config.toml
num_hidden_layers = 16
hidden_size = 192
n_experts = 32
experts_per_token = 1
d_expert = 512
d_shared_expert = 0
hidden_act = "squared_relu"
moe_layers = [1, 2, 3, 4, 5, 6, 7, 8, 9, 10, 11, 12, 13, 14, 15]
router_score = "softmax"
normalize_top_k = false
routed_scale = 1.0
balance_loss = 0.00298
balance_bias = false
router_cosine_scale = 20.0
init_std_router = 0.0338
lr_router = 0.00095
vocab_size = 16384
norm = "rmsnorm"
norm_eps = 1e-06
tie_word_embeddings = false
optimizer = "soap_variant"
learning_rate = 0.0053
max_grad_norm = 2.0
batch_tokens = [32768, 65536, 131072, 262144]
max_seq_len = 512
train_tokens = 545700000
max_steps = 4359
dataset = "wikipedia_en"
Below are experts of layer 11 (counted from 0) of a mixture-of-experts language model. Rows are named router (the router's row for the expert) and show model dimensions 48-95. Each number is 500 + 50 x the weight over its row's rms, rounded and kept within 0 to 999. Numbers have three digits each.
Before each expert's rows: a language model's description of what the expert responds to. This comes from a sample of Wikipedia text that the model never trained on.

# expert 2
Description: Geographic words and table cells in place articles and election results, such as County, district, °W, Township, Republican, Total votes.
router:512510506489524484479439507551482516490532573477494577473441505543479408453546495537421486464514494552443603476474480519656613387481592470644547

# expert 23
Description: First fragment of an ordinary word after the, his or a possessive, such as r in ruthless, gr in grace, dis, st, co.
router:556475438494501452542528486501529513481542500504516522472478514511534559526543468482511527489448502402615501497510447563511461556518417599482457

# expert 1
Description: Word-initial M or m pieces after a space, hyphen, comma or table bar, as in Mid-Michigan, Maximum, mid-major, Mourning.
router:555469479530572561484514564474491480459432572586487549519514585519495434506476457535494481440472526449593365522539629490459448464593467547512380

# expert 18
Description: Single capital letter starting a personal name, often in tables or lists, e.g. Y(iadom), K(en), C(ielo); also en dashes in scores.
router:532484497502517551533540582505479567549397566548523584463504464491484541429486600560537529485484472460471481475441452478355422481593528526512438

# expert 29
Description: Semicolons, colons and pipe separators ending fields in sports schedules, infobox lists and race results, such as NC;, OH);, | at.
router:534405440536499467588481492481520455549420564531459490481581465490474466457507520551557389421438438437437507468474484419612295542494553391503521

# expert 24
Description: Pipe separators and list dashes in tables of numbers, statistics and track listings, usually before a digit, e.g. "| 3 |".
router:444450538528586507485459508504510484541488526443574455584515508569531363521474511521427522482523483501460488472474592484454577490509442512489426

# expert 19
Description: Prepositions linking places, times and means in running prose, such as in, at, from, during, between, by.
router:504583430513458517575542507498517472444512472374488382535517476484461453482472471538490475470496548431462547495530615483564439504478573481457523

# expert 4
Description: Football and sports team names in results tables and squad lists, such as Rovers, FC, United, City, Racing Club.
router:462499470563506528571500492554561515448481495569459509426550464505486472454509507596428501437450457597419514470365600514549483526535435432532443

# expert 17
Description: Pipe characters and header labels opening wiki tables, such as | Pos, Candidate | Votes |, % |, Notes |, Scientific classification.
router:483445436507478463523470532530487575545517546589523528564458570489621452518526528521498543536474479419416461475478499503545370459428528500514480

# expert 31
Description: Letters and endings inside Slavic and Eastern European names, such as -n- in Chojnowska, ić, kov, ová, Grigory.
router:454537523585586498480437476501468493495529596487541524514553565548480503421478496559498560478492477402528521512435510556459460480520527506424500

# expert 11
Description: Line breaks ending table rows, non-Latin byte pieces and mid-word g or f in names, such as Urgell, Renfrewshire, Ag, Ret.
router:487428452437485538482543429511520454477511573495597490480483496500506531527525535509517326453524495526488456556499414429606416566556484560547560

# expert 25
Description: Bare spaces and short prefixes before numbers in codes, dates and route names, such as US 25A, Route, INCAT 046.
router:410478482531522491555456518409469558554446518502520498587463499422555503464513463532559488530434464481466478495582556450445522547501527499514411

# expert 26
Description: The digit 1, sometimes 2, beginning years and numbers in infoboxes, tables and prose, such as 1985, 1996–2002, 1,800 MW.
router:435511547478535430542485623468457432535550601501564511492426439488600523516417531553481485398507488480532457523512470443473439444451541543511443

# expert 3
Description: Infinitive to introducing a purpose, and the action verbs that follow, e.g. "to commemorate", "to improve", "causing", "allow".
router:556441517486415419435538517561557421459488485466472495489563522550538570515558431474528452540539533496496510481553590433471416479528487581510495

# expert 21
Description: Abstract and general nouns or their suffixes after the, a or 's, e.g. power, land, weight, use, vis-ibility, distribution.
router:514540554512467497511517458476509529596538496410512465563456575511464450504531462522504505615462496519472484518599449521506496504486396437562506

# expert 16
Description: Wikipedia heading markers == and === and the blank-line breaks around headings and article titles, such as ==See also==.
router:475526527431507485495526577454546448407517576502501520558508467510484482512503475453505523480440528473525488483437473489539463414405475597463484

# expert 14
Description: Word-initial consonant fragments like sc, th, dem, ob, ph, and pieces of personal names, such as Lebron, Shi-jin.
router:473530423571572531525505502427544487507499500549586438419455500392541595518553552426551562421467508430455503487524543521490587522462455573442548

# expert 8
Description: Latin genus and species word endings and taxobox lines in species articles, such as idae, -us, -ia, Genus, Species of.
router:443441479558442486499519370496456482479483486519465549437545455590582515483500448523455445488420478487506449493562546547481533458439516460454544

# expert 9
Description: Tokens inside parentheses, LaTeX math, and Arabic or romanized script, e.g. "(S", "(N", \sum, mathbf{, abbreviations like (RAS).
router:452443435555368544565433537521497460513545531589412552525439439562566576470475494469482478450469540520447484491454529552563417507470477426627492

# expert 15
Description: Word-initial pieces and verbs in biographical or military entries, e.g. d(rafted), post(humous), took, died, has, inc(idents).
router:521470410581519565499460514512546478424429562528505563472420574495561524497461522523509590501552594464506519537596477475468430424535480534520512

# expert 27
Description: Personal pronouns and there in plot summaries and narrative, especially objects after verbs, e.g. him, them, they, it.
router:565450504454439499516408518461441519515489468519520516584457470466492522584475484504547512587516497465467496528497523577552616536526528517527551

# expert 30
Description: Periods and commas ending sentences or clauses, often fused with the last word piece, e.g. Park., ars., ions., China.
router:523468490513535502571492500416476485529463504494515430608591428443461516488506485479503517515518472467496489495416564520525522509428510453502492

# expert 12
Description: Conjunctions joining items in lists and phrases, mainly and, ", and", or, but, &, as, e.g. "lead and coal".
router:482458514521488511534534536595495511453511377440412514570528508393487507554434504465551577498557474442658495491556478441517490503495491487436492

# expert 0
Description: First capitalized word or piece of proper names, often directional or descriptive, such as East (Africa), High (Command), White (Oak), Al(i).
router:531528481524518604487497463544420514385466527511480487369474409486461580461493459498486402441488511541482558423523490464459464589498471511426526

# expert 5
Description: Digits, decimal points and unit tokens inside quantities and conversions, such as 0.36 sq mi, ft (, million, (aged.
router:464438479514435480405526436521466571559475515544569519582558437538485535461568515453564542519571526517519476491483483618467535414479557500626533

# expert 22
Description: Word pieces such as ig, ang, ung, plus word starts pre, ex, def, follow and first names like John, Steve.
router:483495432579569472528551541516494512576459591529528458451499413481541539476490512534444348450403420519493499427554516491445459553516470441573562

# expert 7
Description: Line breaks ending list items and election-table rows, plus vowel-like fragments inside words, such as auto-da-fé, para-military, Staatsoper.
router:471446493524499478512436554567430476515390469494488579492469380511505519465422502518486427521511591599514390406495530419574472488465462522517428

# expert 6
Description: Middle pieces of place names and geographic words in location descriptions, e.g. n-ort-heastern, Köppen, Creek, Lake, towers.
router:449531518481553432482435567413523529395480538517585565464485496481549569526489487524486365542487546509411482420504490481476629488533437523538513

# expert 10
Description: Short syllables inside East Asian and other foreign personal names in sports tables, such as Aik, Kuk-Young, Nakashima.
router:487497409610482505511464493573512466489561481533611523463503430528498488515420405538496450514527479614458464484495544539497564557557485528521470